config.toml
balance_loss = 0.00426
balance_bias = false
router_bias = true
vocab_size = 9671
steps = 5175
Below are experts of layer 4 (counted from 0) of a mixture-of-experts language model. Rows are named router (the router's row for the expert), up (a neuron's input weights, with its number) and show model dimensions 0-255. Each number is 128 + 32 x the weight over its row's rms, rounded and kept within 0 to 255. Numbers have three digits each.
After each expert's rows: a language model's description of what the expert responds to. This comes from a sample of Wikipedia text that the model never trained on.

# expert 50
router:123087148081120098136109109184156105131135148128137166152180122200111124118132172126127168106151083140169096115126123153188101136159167147112211140088180114142177084167105117094140161146139137110093141093150127154116165113204129092156108116113154075052174075155101168116062069127053182122137104118074126152142134139152136144104135111089150103192099136071131155116108091156101148100099108168071173138146127081063112134121193131156078109062082121157123090137087130102163062149112219114174141103108181118139107089116097177121129054094152120150160150183172179075159091141120131103120135098151138158155107076117142182127106201116130139152159130127118090142154114124090081127187125146140132105121165116178113136141143132128125121152137086057107144099143112126151103107174100
up2:113155117080144159108123143146118102143144194160168147138106173163169116097122168146139129158120125122162126165159164139117129132135085153130125226101158141145071127137138103136184135119117101145146079108158116175154123151091136133137108126175105172181194172042176139122111105115148135126102143163171073080134148146076076090166144099077086118137163173117169170102125081086147161153134108134074111159171111110185112139081142147127090211125092134209128143171150149144112066180174130111161130170122168119086175122070181103152155140170158126094120091105123105159106142143183111074099186069104140100108085133116097148105119105147171154136027071114124108071173033157152171132122099146118107075131109162123131143122159114149153163095147150140135131125137137110122165118154093
up3:109135135077101185096116095141134181159152124125138137161103117190176113126130118144090162155137134161110136135066116109165117175168111124113116163102091147075109105142096116075113088182165137158178145122107125131164171081136130121090071135157167124089144134116132161148094100097079139153122094100095120153144092124135114126111120060147112157168105108118161117128135118141159182223112134149087118140158154057156124099100174105146110136043150133178099133191157167147113098152154107116121153100136122165133156136074135139075056086113059101173155115117174129049159029137169125138096091098149152181092108126181118182104142116111157132126149124153096131135155129143090109121179139171147184063124213085152098144111180158164137074064122106078091149124114111163106066104139106
up4:096136172114129171174122080097109159099050125073135096107109112086082127148149180140114155142139132087125115140166171146147159107098140120129035155121149127148129126107039167101112083087178147149100180166123188154101150143128115078102116126066149126138157100179114083131162152176108129126116034186140117120099099040124139170127150098113124129066100097162123112134155130110118121125104085177128145127124141129158143124151116132114173097087131083065117148114141129117121142171068118160095148159108172116087134070164160129127097156093130172124155108103127146195087161087143098134032143113156131130095112102167176090095137116113148132175086135178126161125178194147215140115178120127136117087054144142070137170125159142144139089142140159107144105127169096159171119080177116
up5:152107138126126088087132108080140197134149132135146151159122110111136103189136131124119154141131061147150060087144140083122098165142162087139148116164063140142063156168172128165145137148153129131158074107121140130189115157135094140149131106078084165124185171146075139216117143102171118143151134114135102151111111100137114079111102172085220140203138175179121053130146158083119192160099132123124108111059125137103112121097129099128162123088121181171133096140119099153107134111166114180091132146137116206180140096124093142098175095142134167138125096131139140113140171114115111135158092183157122105114164131156160107107119158223150106129121116166149161133151109156159124065156200167139177151155068137176106150122130113050173109109082106140142109147175098140101087137060081
up6:138113156116132103164119169132120163161177128134180150120154175164194183100075097132094113160145109135115133143169116106109116135167166120123126132151113160150127137093122153102119176143135136120161160140124110175127168153170208134102125115080129102197182112156141176165093156088123068201100190166107129144119122169176140070068121139061130116128171067096085073084087113191144100090137141121098133186085123161147155115086155158144206083103163102120106131099154150144105139143159175136134162084135100100138187125140173168077135157094121137129128135067054108160108129142162156083151135166124103151152111101151156141147104088116130073067155131209129117052134109150137126097127144164096134146078088147138118127122130145078096079194076127137158072109170157162073149096125142
up7:090091107108071101164143052171138126087052166147094167082153112130138106110127087109192140068083176085082103131162120136135104152147153138143148151147063123167128142142127176077178141138120113088136144111181108182148053127095130142126175181106106154079145170148151097133107143105129103134167171084173129155186167102088101135115105159144103144157067194148115141136070119110117127142108150112158102111100175171119168143161119149128141168114174168111139084124125091184119220108130157128133094109143162102164117137136147075141164101096071147132107150129092097121042184159171124100142105108124119085117183073190122148083130107105139114066119136232132122097169106095121158073126173131151133154123124134102145093112142099126117195136141159152157123132148078103074127117151153
up8:110159187125099123103105088147019183167158125121145066164100121143053137043211162106131175127131062131175143178156104131141124109117153179102094133074101109110102134147133123114122044092098088097144148065148105164085091139096133084104142139143154107158117120150145121110150116101107174139173100090162089141155092123147109165117192103139135100132117143128137114071140137096158121132137142108172162122123145125124135066105097144171099084085158116108094125086141142152114161047189189131157141128175136114157145190077113121137201136132168122107147140068147093114114086188105094144179087067170185125145149091106112101135064148149086145132172128192113110137094083134131123124095127098122080107108104178119068138134186155138136088154106128089111145145140111118134096140139096
up9:159159173095121111157137099110141100087118070120123149101155195154132125178100130111178159138119121139085086116081130128095117107131114105164109074116085156120133107169114122116168052106192133150159137144112151174080155135132106159064113109109088142134107102123125156109107115105089106112150096131075105115063101159078127151102164127180099130093097111139113104135208172148093110156123178234159148133180155113178135144136075150117109139158107160106094117188113164132133134139154181099099114082166132139107106105137208160108095152140108145139112135115116056127172091152150094138088191083181104094093065149112109158159102115129137114120124132142096134193164171185061121141139139112027121170106170133139141121229089113115097169151127119111120115171132089103129113080138058
It responds to: Institution names, closing parentheses

# expert 19
router:169145041172112120069124149094145078101124131119102076145109141158170156136085080150140115131168111132120097074165102149119061094130142148139067125079140178171133074132128077097077177074123133191123115122097177131154082086194135108139136151143147143165082130173184111128184139074167162124096096129123137190131158091108166108124144154125129115084150127120094092099166144131116109138173120136174142081133086132066162095162116115153127114128093188140137107090159140147163057052143147153117164174173081102092116140126128098129087107099158160099101172180153141110096144195163155154156161099179071162161101187131150108142136126136147132111168091130075140138134074100130162194058092115174100145120123113132095168175128124109171115072094140109086163104131159110102129141087093
up2:121081117157116081148139088176188162141122139123069159099118133105079087151149111131144134105134161099177165174115133099126142122165134094093130135127161148121106099098122150133145073112126156130131171152108181146037197098133098140143106144083148111151106136145119124136101182141157095135138115142157148152118083072140114177156134104163151120124128173064095171128072124204024133080106136086104096095144167085136124163148086115105133121130118166126079097163099089080123158140111110128176152155113204132166130137151118127225092101127108118129086067113138091140076177061127140123132178184144127092130085135103096124138136149125114154070100177130100170098139192108123103093121183115134096167152064107109160079172079089205164146165072165086153145099106137137120128143143183
up3:089126098146113073088135127105170111145130063137162059161097142187214149119106077108105130119139110128160097109073101140079134090100195151085143170098107050105174157127097105082099081091084137170180165116122156114110145147191101134146143130183186096101098151062119109182095134076121099127139127194086137128110139108156091141158131149180152148150103142182085131141102130129182173127131119123154057076109158145046146106124114090126154109117110159121086145109089139166115194095141155082116105083133175098123181122169087105117113179095144095084157126144117113110122137152099094139115145093159143106125112118120161118181138127135116108098172122108116087180127118189210127106086141124095118147171108117070120133111141132124143110062163177134173071111180100127109182114172104
up4:096147130165139164140143148096117170104166176067151074073062120113153141151150028167178085112072088191138129150111136156135132125189152158184114111153161120093087112117158087138151105152107140140117098088165138144153160106075162117082127151106119080064104115139082135112107146174129083107095109142145148103136145045134110110094080117158108131127130164150132182124085111117086158092124062078201138115130168122112160156121102120125133132136169127114101081140132168082098157138109155124128119097108072130086186205140131148085116054107111076157154110171118082157156115155090115076203172143155121159059199130162130164099114137124145184149091126117178089151122071154105148149140112130068119158144121165134132161148179139093137140133114115096084155126172150074121125115172098
up5:121062129159171076125134176128116137087156133143171126124159138096102097139117057166123129082140135138202142129076104076210160179140125143084160139123165165158119081133121127080133151131129142123147105131147155104126098105120163131096086189076078119142154143098124106086113096152154139138069113132155097103155090135130110122100105091125128151118059170119053181090160096140142162124166139143108092090209113115126141139105088076190144141153139112130152156108121189117094071163156103167153194117158116107090132149131142085122088123120127095149198190110149088081171082077118069116165095172101076145144160115166093152183099160161113172179064109157115153160140107189150127160167123130163181135126125109156110137137105170063143092183085120101103115109121134130186107077177117
up6:194083123134102167112172133170064101172133120090103125151167159218156136094171128095099154102155104152074118084148135111155049131179120122153183129116120141110113125116096109201150106118153174155189123100101183159158159110156148116079113168133134124090127140159151158088092111141104094100130114100123126167089152143123095132097160121082138105132108147105115138110111125139178125011113125164145216100121113188127135165085150113138164121075122132093070115153117172099099165150089112137161174148154114144140125138146149131142172059119182148130075144146159165195149150099104145138046145093169181123078148139137139155075127144098151166153150126077137110182146143127177111086142142139126116128098137190161078157112046098138143177194124175140118075126122147085096150112127137
up7:106083110088109171122159190131102097107165131138153132135069082141117177127110125062150157166077132123110199090149137104150110173089133085149159110149091088099130117168047134148147147158111153108122114113111091128138117146097158099129139144160083170154094090139150178172111109100088124145100116120113050099093119166152151125122141129129114127090093100140122141130122137103149142119150123142101185066125104154159132133090090137115155150143120112183062107108097156145178107074163138104110096059079105129136066133116073116111176133143085175064143124159160136112126075170095109086148167152131088150150155141187166186135171097232062140109196137132117121135141085154115035121099181078078116066107142106099133165187079157107100104135138149131118151157136128198074103143114153
up8:151136118135091071173089118182130159136108120137096095216062136118108139123110121088149094126093093122157121109155068114131109129092140177117131151170121129185124089128132112091178159099069167119109193146144165134112128116163155148115110144159138094138101175127107153072133097111137133114168150080169163175110118113092152110072145143127096124148112166107074129120158147126114137109134194163075113179148156062107094090127093070148171154058117122147176121204178134136110168088133076091128133196105074171136155101090141084075078144189151121109168099144063151145138154084109114103192148127163157145106095171078154150099123111131085115119110163091082123152139074063191109132179066080109115129111109132100150147140151063138125100142151126157153105123133144187178133172119078
up9:137132137153130094116142104123119099095174096149116155106135090069147130085092182108094160151126161137152243071166152070152135116097169143132143152085114147128165067096137118147065150169164157120180128094134058146111126135124140093154108207146197079124126101117124107120112075127150104109092135104104114097054093163131135127061090134152119119116114103142140113113137143099136119120163137104116179124169120109154117157135148100120056170123108122146097151103151087095092134102131138174147084121123137119182131087115174098144110050149118090211109172140048141137083102118143124108158146147158155167117167103111142201143096134154148143111181120166099188069141114125237174131122072121106128125114080131164132171136167076103143100083136149191123139207096126113117100148158124
It responds to: Capitalized name beginnings

# expert 49
router:089168129106126144150147077144184092110117135156169085071147092100109163107126168124139052148149117145188080126091132120130152134118100208133091159124126116157121090137107169095111146079118085116096077082152146113051087138154071134151165105139134197130165131145157135163193061157148149103116162129106083156051148090174105100183131145087140150126084115103154161162133152178107080171140181098113125123101081091145138142105115148118108148104112160134128133155149146123119130137056089160135132134132100162147098128110078066159172088141140190158116113090070147164147121138136134057131115169164096150165118170092126172151116130174141146132084086067098140067161189115144154141190123094054093125185139173160120109143121127125112122165103165179171145094169110131129121068188141
up1:162176109173173178136083177129086156141068150117135153158113122188139132094118142164125135092139110156090098062108136125141162093100087131166144110130104075143153118088152130113091167174154068116132110154120147113096159080097094120141139139120111091147111165145112078133140133174131125126114159065130095084111090092125086109108159116137143165158112154142058138142103133115157122129093094079079156104165133118160108048135159150158141107156178071147114141079140118141141129136155182119165154122168129165155130167048153129104120108154117125128119111143097134149194125173145164136136114129181128169120075101091185173132093111179080164151138133183130067191140112109170099101129222067159134146154214125150165121135028101089106215170161124174173118130117139104145189110120144
up2:187150138136116097155131135140112081112144131109100185154122067054138129130168162147142115139070112166108137122128099116172087136148149208204080115125112139129110158092154138108190148100151137126084117134119101176158111106068117149105127089120102131126164162150042066118198181169167166143128136095102130130082144170128165144149138131108104112067137142146146162100127100163124120147116151152142121150133141130152118153122097086127087157112143148165169210093107160098078084068107094151116151163138068187091131087128194102109197084101126076175127125141178107129204119089174104164192112141104126123151126155118152150169165111067120137132128249094151077088117138163123059118155119112116163135098154145136090137116135105097156141116127142116136133082177150132133171079076139
up3:112094140140152115110139139148135092097138189110106108136142128143074146131110112115152161132186186139094139119142097132097100094129103091098064143189090132140116076154178123076061148138075169135086200128133082136152130114132120158120144087111156124092147104103138124063157116148090129114177092107105195100190087109178137112135060160175105178095147127149130155195113121144150142122168128111175105236125175130190166189215186137136151132162145108134139107063148150071080086144132154116102158085126139091137067071128121113102127118093117083103121124165147106181142151207167166131111140096084149129072124054112125105108096191095120136105135128138162170136127154153117126076102097155152135128120131157189143111158097137102169117113081136119147193121084149134128113133164088
up4:135099100136150089100122162095109087151120127133134145153125126099123136117175126071207191090069195101123110135160161154164094150130107123111190156125151167172156080164101154161125169138062077092136104176143105138117176082159111133146106141149096129167077133056112151131138120146134127109146131168102111213099135128129111153149141092162059122088143125105181125118109136148117172158145131085139111155153175085151153137138067149121117149126131086096149079216164068076138072111121142161145138125139089172105120074072069131168103117201107117160122036146118113142103133123211137113145124151087101123107146118125203167084113142088105113079097129151131065133129182099143062097216094134098142152109093149095088132130116076132114122133165113117135091121128101089132166097130106
up5:174048157115119100147115093142132149146106154090113056145163165084088161106093115158117135138083126121152118131099162132121126104134150083170102122054137106116186180152105114099122111062076184094133157148146072172130100141103096100131104154129108110086124104121107099102107151160179092122115129126197111135163187127171164134104145168127153141180109068148151072102125223050208116132090095180136096119118096139125135121108122180117179111134168113152081171157139123124102093093142135154129180124094173122186115110181142134125172147097119163148139141131107104117103098154109170131127123143142201111130122132173147077120114224150109164074075156192189199106125145111125145155106103114109172136133139144104176140077125169106091114152097117142084168063152108167169104156124117
up6:140138125125110131132145086043154109100162126135170122134143153146102157108065080101091143141117166129209180196123099128118119147141155142186044131122120138142159145183189128197152099130172153144148100141116152108147116152116101185164104149124133097094076180103115124126126128166139117081108128148104119126163131098174090114116117161086140143142111109121121039116170196105142078075078160185172088125091037077073094106119095188126106144125150119179186145169106123154120163139105092110138159076118161177091160121142128111156153170114201123102132170129155101196125183077128119087134169121139116128103140145123069156144173155091133111114161130137135089111056117119135127161107167142137155106167176160100181157127152140181070128129093129126130075125095171141119143071093161
up7:119037154105170120161146149145138097128096127148129082097112101167102053123090121137143081222135077083135118123141146154098137112160108173113161131090127089136114161180099136127130139124127153095153132212119089166124096142138163110108163088122129116138130122175151126054207186069134154160069156117155099100150108118106085181102110156164150082053159084111132122077165142144117142190114127148165106106122130159106112116187203157094102115150129163120071096091142133138167151126155068112176138186108104130216130180112115121134103136092131113151142124121091087159051143131109098155157200096132144096122107093082113106100126126122165154090158132137106123142103131150075166148168154147063162184104093133100105111219118113171102123126103147146132118161126147128142066169123149
up8:143059152138118083071171077078181147135091070149122119091185101134168049191129097141074112135125127140113179068163130189085139167142101110148130174153118121113139139102214098108097112100175154138148090139157100080132125114126192148116129189156134096054163144158080121110172085129132117161128173104116159069144123208107091132111108091092163120112135094067127130065146107120123120189122143151125146137065110045100089168104149120144156078121163093166106197108133130115109128167099076091131131125114115137124144124116154166125136150134145156166074140128086118145114156104117177190144112138108093130172138118128135107104123108122138091098162078150115136093137156156150124134165156138153085144107157104161107115149115143086125076104134068186170069181078105150059155148163148
It responds to: Adjective suffix -ic

# expert 44
router:103117189079151151141069189111149127126125132100158145114083093116067125088121148125080156138171181154129186116084121121136132149146138124103104113109142176116119161089052166149099075151202071178183145102062123135132124192101096087091153120097132160169124063101087117145078136155142151133128114097105121136097200150175126056095148164072117068181114147101194128136119116182164138163113099212139045134103130164137132069164137126098154105172152134115107143125162062138163206137156117184097114124116126107129083114158143152104155102115108148107125107171108162172179104145123152089181167175110087158161100105088125149091128150127148095181149121149147143117107117136148122134151070051121102168108129117146147166146190121124127101168148111130111116113136099139134148084123188
up3:104124136179197130135102124076113100124119138082136130115113111123157113108114157146095149167113106151075096099073135116117091117121100091071081074124156160096145110085114155085098094156130162126120131127108156110152153165157177186149098126073136100180149165168082131150108133166076094167042113130135123095098110142099099126162105161155155145131120114172231164176157175160143087177130133113143153100056149111174118165103064155126128144127171110139174142101155158090109101122126139181100104145130133099029121107096127144102153087134085104064137153163135159137168134091104068151163149162124103126179123100149145109133135097128084076130207125080124112074129127139124203125074138130102168068151066162204149076162186122095124114117164136137131120132155069157105132119088153
up4:179203149103083126120139125122133170140152155126089108097089146107114135148161088139144173196129102110192142148147086190133124103194134157136111126184135160137109102100137164145133118143115160129109158170082115115148091103062089142088084106140130106114130170120042155147137134102118135152175130157142190073119095147143153138138089150124156137163052177124184150135130192159103073141144153113173154183102143169127146141136164051103121119120168132111143134167110204128134126161089085138171146207121135128097135062131111129050135116101146138110217141140098138127093114114179129104166171153123126176186079141104100080141119159189103117073108106119123107117106083123171155115166088085108112198094073077123119156105145059071160103107122149155131066156111113133113136117155120
up5:156144150086132166145147138117094076147158120112173179110077104187185139167160135115119093160118100102097123143052170084106112145142065152116099196115092113091180134051122079127108080103126079114173082158119117163121148108134146098148099099151101126086190122112106097169117091167145098100157120170134114148089161151190120108135118099161158144134108089110115145123125108123183137131154173081167138135141125166123067178171065116157126090146119107142095053087119128061124168146116145193085113150132105112210106139111161140119145120116183107162140085107162155120119061120065072119085160135097107164150136151185070123086187114138065100137096117169147130148094138159103146134111120148153119139160167163107084090166154143100040164112101122134097145133104128111192159085149171
up6:182150093172125141102126158081143192063178152127130144170119186183125131132104132089110112130190163165154103108155143140128153124137105143126152138105118121112166101158055114095126085123111053162142163145136136067173094097086104143187119115112101076113112139168172066110144155179101158075105138159149089124120112121153144106067136108172114140172160064185146125131120116105172112182145140104194091099139101105174159158100121146148144160060137148070102159150173113141107091144100059131135156178169126130152123149099152114123126152124143144145082143122102148196114104106148205122114184097097076095133133144101124116121146096147116158107099135157114156126172190132145065116031116151091148097126160176090120186116073152095153156086142187109163174135106083085108089082148148
up7:174131096158086179123167108106141121037145111139127115152159173105102149103127189162176105125157133169145157150169105098126140114155096073117118165143166101174128083117100132095142129141133120106127105103157220183103127164109148122123095156094108081082138133094136131101108130125110149104138154083155144126148056176131093127124094099087186138133156068145155157103173068134154149180138158101142114116140174103114135158139156077046156110111159098138139114125135133126092137156125157082132185062055112207137153193132113137144154138180107099118116161156141174082078114150193181129130162141160034121092130089090094117176121111074069144137120111135160070152105176117119129113132140166144114130103100102088086149165075108144166179152075169096117096089168131147143114136052150
up8:124121155123168031169145141126100178141144132153164146144128116092103179096153174108167099170126153168097100186147123135116153088172113128170152158165079135156120103131085156124185134057083100149057076107085150084172151089132109100102093182195153129154138125102148148118115108103184177130160108089110109128119128105073095148159120173159075182115125130133073115087106137159140160157058111110134125138126131157124098115141106179132154192156107123182136120172136150112111162168156110146123105153151116119108141145120180137170148141168136140102098090097122144153091120166140134128164172085125155218133090124122087120143101124105068091140186123145104128159132037149104167076105116160097039127129055122088119126181099142145150127163130114185117043144165146154098125077172144
up9:087198126123177197065162150101086069154131143135172115189120112167138093148127112102153081163137149090114114065120097141147128152119147153187118121102146095097124111129096099125136121110090093145068113192105165077113126074135127077143109113145134121164160105122068140127151134153143120115215115107105145099079173139118167135103161143120096146170111120185074125141144118141144177085124154167147148176193136084156151164049125092146141086165120158123175100119123162139140050132159157171145094095115123103128111151124096170115188172121131124067194168147175099117136092119049086134119125125070132137160164166098144158113134151119153115121164130130198142158142153122062081107179087121137141105113097084130168104139189159126065165138171099164094136128060121137178163135168146
up10:096065106097098180116192198148095157131161093152095171186106128147097166147158086080158150148127120141173098145133160098113154138115171105109104155141133194115121197162102101142058117155064149118178081167112192144165125161046142141106126124170142166117134128196156112092066141109169156187160134148117131164130158150153135126132113093114104114141129137141130118061111114142133175121116124099169126097161065217150114160073102110107121130103112167117128061112166121146168102087151147101121115124086112134121108141108141129104108068131127111150128159157199124135127128109159092219128140115091120110123139106103102095115123153218163111141088090080148082170145149158123182156112117110145139099169061139095109118144107150082168122083146166172148088103100173105102084201138091
It responds to: Nationality and modifier adjectives

# expert 14
router:185159158207076081141147118071119095175125179151100124118083110141100125123132105122155113189058171158148135104132136167116154148146136146102112162140138087145092123109161116095170146112146084176099145078114144105127133139142184143139064120112137116139145150122167117141105143114135137134129156075159180179122124076175154091131112131189092076146083109095107099119181164122208163143149143128146120145080123117078173101116119083160101142139095110115190084097145194104091094146082084184106119150164136081110115141186048094138164152158079146114134130119118169122104160122152124154165109161159176125122189195122136167105103121124111144102115177094106122108104081081163153090131121089129096129104144123101103133187157121043114134102066151100120105219136157059194090164141138
up4:079116106115165117152171065132105150133148155129114116169153048122083180091147110181111126073121100083119093141125114091092114113082140127158181137159136131119138163106102089174083163167092117164101184154125116198089031122063098121104128127139111120178121166179139145130103184120098116125133134088127135146077070101084080123076146152193184125090187147121117138143132133154131141152167151097152121094179138130184143123124150155131140126116104083126110180179131152120105156122161101091139185135126087095155121100125131093151108071077127102125085094157130075108206129135090112072093076215086085144116042087120166122176128172152149139141144110172156168150126104098093102095094130148082094153153130149145156132114186174174139129182093142125134123111170127154118098179116102
up5:102091079120157129144109136147106112105104113152093120128155080169140131128156144149129100110110097125107094095118159148102117091142095076087130146138119085166156116143138168173135081126121153112124179171146182183135178197131175130141156120086124131179127053141097151116129181132167140087114102133214077085084154118140127114073140135100132136161095119105170140136108142153143063113131057187060165099117127145152092127100173092131118110113094093122109130118064086131123131150098148113110113087091151178152104126135113116104093160174071126112128195153111125128165064191110100168131177148137189181104152133174126076212155172184066110072119144100159157095104126117203149110150074133167147183129157173147167058106118108179175169125103093179108138122134103157146111128077136
up6:158080078184122126083144134144084188147172126134134174073139145196163137089142189138110156130158141087133180098100151106128175122122109111164096116171141099145128118092124077107100138154134130113101133140222138112147152121118133166168161112126110074114135138193106148171113083078125158152132209081069188150137086106150145118101149150119192155165129119096123112142095121110105110175154110142155193157140131133143111142100141203150123101143154103091202161135135133121117117163158163116124153123088100126137117057125153106104052220066108107090091175128114122134143144123076086142113112178159162113122126191082150134136117082169132142081117061093107136147126090186126147192152174138116108154149090142109193102095091193091133133111156072111090104136071135093129156159101133
up7:152095085144118137150127197166108141121130139124092127168054156135173116186175112083166101105192142132154142093128207113081118152053130141091162150122145116194177102081123161165116096160087125143134102153131084144174153116120161166097111124121132132130110112122160131071129117179101120040154143157119096173153125109136063158093155141116174151147115143084186084144103101114097138105174187068116140142137130108123128122103145128139201065071144119133115106120091128138099121166143149140114212109083082191159151118140169056122121102094104122182131165151094112107150087124112144116127153167150140146159067085132153120139107148069126087152124051075078151164144162061142146147089163153138192156127116152170123111072135144183134141153134172169117117109176156179107101144149148
up8:177144131160106142070108140150119170065076105104151164112079120058143139106156176124082108145133096132137142089101166129106095128108159099127124144149121107119124152103151160070168064185163110103160087120112091159173111124119121107110154158153103187139117140108178147139123063142114140112153123145123144060112163117177075142098097130143106153116074119087152150159107099127139137082124094163130074120141092134142119122167147144074093139050126110110150148056122218103164096167133168117111101113174100092089128136134107150067142142177151115121116191126104141092153149181102101170135104134148167129092148169156171044141154083128189144157148104090184129174146158141118122166190197072159111156149081124110121151139122133100192144131194208139097125175128071160124126073076118
up9:042157119068189144055167148128118093168114125131131132118092112168072103179151086125135117152142113104159181026137126112155192123162152082127055153134115158062109165123177070086101172154150146101174159124091175096137152154169167111118109123137123128123150077136145107139123134109050113151143105122124113141144136137120142116113128134106122148143099144092082125129164093138093062098126113143109157178113130086104138117106174110123071096092195126176105122099167179089039091149161178122113075133148153122150099075128134144110129075155134112150097125129132078145133136154096181079119111094205089123129185193145142178169106121100081069104116118131130178140122188134172124144122100150063090148128105101129165178148144134130136192126122154135171131124161135175088158160157149
up10:120129141153119152184217068189051142108081152117143097131138147177144145116137135182120130107114139151172130136116121160097133073117108130113176123090067131091064129108113181109163113111096127088094096109139171103069072082090209170112171156109124131103109161137191118125111155075137147159121151121134117146119122152096074173135136188158143167154151120135091107119102131065090112064131159179167112074083116155143125151087131144163104165170156111098099126100164183078166127134099145124128150143143112160124121102121142116100144084151108157190130209127149140145153084161152108101142151143191203151147179139060131113139105122131186170070146102139099132170104118144183157137134103168138123122160175144163171148122186090159143126086172172139206099080140128085108161112154124
up11:155151173092151146137158096132099136176150120137131092149114155160081098153122120082086158109102152107119089120124137122104121088130169103110056106114068115148144153145138138124110169124154162083187162124018158141101191177045106137146160072194139160164114114136129106143170141168111098129130228105117080144068143185126103134102144132092134135091090124130139163162152103106184150122104152112081167083097106112046142099169053175088105106096086139122184096122103078136069139154135076104112171117101156122102147075090119119151140150168133142137160127068131184173142134156152114114146155164129143121085093103141091135102116135135105052147086110177145161144103145113144134123077062162120105109194127109145166105133133156176153141108165088157177108148131173118188125156099127
It responds to: Foreign name syllables

# expert 31
router:091097105116110125102139172113125074192134178147126089119112131159099136131142161147133100085148137074101125095099186119112091102084104135120102165157153121122142111137153160095166094160086110130120156136099129134171118130207077095029118167097141120138126145105170146085147084181160089132145175164128073150094164064146168108136102145137131088065112132087132130119156132126082131126155136169157120100109152113143132182244090132109095125172133124094132130114106132145172152106120147109129175137133067177044170136132158130154167112133116170104128153057179077106050105156167094153095127105132135135162126124121137132136127098119061138136155164099118181116158173116166181100057136164141125148113186161087139058145076133168109143138144191103077174159129167088169065136116147
up0:129195115111159168096108102124089183159168139116036156074138100100118119094121123155153069081107135149102041142121181127131152152135128105141135183127119117098113108146078135135129124069203077117104120151138114141100149096149110124054125116096145087123111153073110167163150176152127088089145113160161125098049111225113115097129129137136155093176136147197128099182126119121154156206111124070135165103189137164168203136143166134100099182105124085116175154112136142131146137126123057099198122178115154095118111083125140173109174139077121126138132095082170109175159085124181144190139117148147131086175106137172117140137179115079135116153127139117110086136134169172123149139132122142121099135200129142108175115131134170126103103189093175112190104121114103157149131142118116
up1:150158144146087160099113140123120130183123090093126118162093078162157086134121186140106106139162123103109110110041134082162126151142143139060127111140113088143162127082152122104127173140089150172120112158141136167080130157166074132123113109109145157093047143098102143121124134110156134021139163162089148174134115080157151096098057128161149156172080166197171142122151164123158128133094143181110085120129136104099120120120121128104062126095132123113126178119049146125192182079097154207113106117090173155154146125137118146126136129192153153106140102143129127150127173120170142170091120109095185147086114161095086173098094109110186138117133099060176145097116087087101200142129102103146123208152097115079128111153152139175073117193125105114116130158147064127119100146080158
up2:167160122113122083130079080078118171111111125129160190123066130102062199131170154104158107115164130096122156093091120126148119111055158132136173164113127097076118164115121147157088115152186122105090083100090118192082132094127140119112081130123155106153183147127110127100119148084123051163162125135100104130121148150137085146170161145137137140126088135185125139144073143128109198186111174157076108054135137156179108123081163147098128087069092141098117146152115136127206080152128111128097164133080137103204091131176113051084158153099101119093069098111124169098095134076110159142128151140151118104106131138083083136160091170049157097077177122158103135130142146097115138134088158194093124097119204149132162117135115095134169154120127161115160160170164132118116119182159128
up3:172105129127167110071132129109145069119113146125147106100108143125152148135121112142131117055123104095144163106149124151094164048153117071145169159125135146081110138114148113169115171103129158077166127110124139127120158134153067147099167042182149151133196127103141139187106078106102126039125194127153122118148105127096078086115162159129116147064167090130083104179098144196147121108068123131147099201133124070108069084141110085139144181092136166099173141106107139137135153071124087156162130142161092171160130155106122156085104097090187176102117126193163123164172178100130105159124146114079078099131173106102113080154136111150157079162132151188113098117164142116109134105127108176080122140127158159072156169125171093126153159189188068113110171134116126142180114129089113
up4:127102127161135169121121170129072088168167092158104084128107067174175102157085111153152096043134147134091150126218131163120157134054094121115114150090088130120118099141108096105038160080071099135132104113139184119177121149087102140165170126090162107167140125075123094175147172114132137065106103144107112117131107134158146216096156083154115114154071096143105144143111127139153146172155125061188164124118133166108091099104129077140120135100111148131114110193148198151078095090080231131171106112145136149154125172155164148105123115186079089072156160088118129106179128183150130140119118135134074088176137118165127120176114157120132150165140103132128072127108115114141133141146083079102126162142138132102120138105180131139101116173184078142166131103167124126169167130124091
up5:094142148166053151128177099090133142170139107160133111119117175132063111101118145080166162136148142117131124113165075090121096134150162121110145211125154104153154195148106117127120135178107173147134141083148160042172195149148125115107113203153157182087116080121136151156161120145090101138124127108177164100066167165137136137123138127115161075148117137142076105138072144124129149167168181155080127161121102147118124116166129121162117093131093106188083166207158132131121139103088163124083130061140119085147100135148101103112152186090137138139139151106139150196088119116114149096120081125166166196090128206138095114095144101131149080172164125156159094137050168089158105081131101092107108106192109127122095122116121077089086097108058120137133132142174072083133105079149087
up6:152145143135148142145181095161136125121112079132081154116143179090171171113103145165117129112150131130127126056090141111076122134126220113138080093087159092112172171103121099130170078134149085086080161085114113145112146113176121125112078101163141136103064134127083087072117182124216094128180107100127158136203082085130079130131132156155105123136118098099115116117185122121121166118173098086143122131109176150111133158124169117137160052158122125133139091137179094159156076117153182173123167113095191082138100124129075163116111156178129161120119171180143138075133181130097130125079086166173116112151135147114146182094088139063133105128155125129117163058123069122201155140164139112112169142135145141163124059137098119187104164110058137135118147196101123153076113150101129
up7:164147189152164077189109118187089060096155121160100147128157164104082125151094140054125151103142087141129048157179132056112125131100085093104072141150161114132135082144129082078106167110154127109123165155202135161093056147114106163125119093128162152113124175094104140119190139175163111137105180109111150111155108136093089145153113169090115143104089109136138142152139114115136096061143121124049155183126180120131167114140120052156139056125140162098121093131145146129092173110137130182174114184109159115145123129133130166122169155051082106078183108093160163140128197089116151103131158120165180162092126144135141113131155119149147111093155045103158136127156112116132108131149133160130159111131133125149096072108176146093205144151111143120163203149135132142094101072126154
It responds to: Foreign name syllables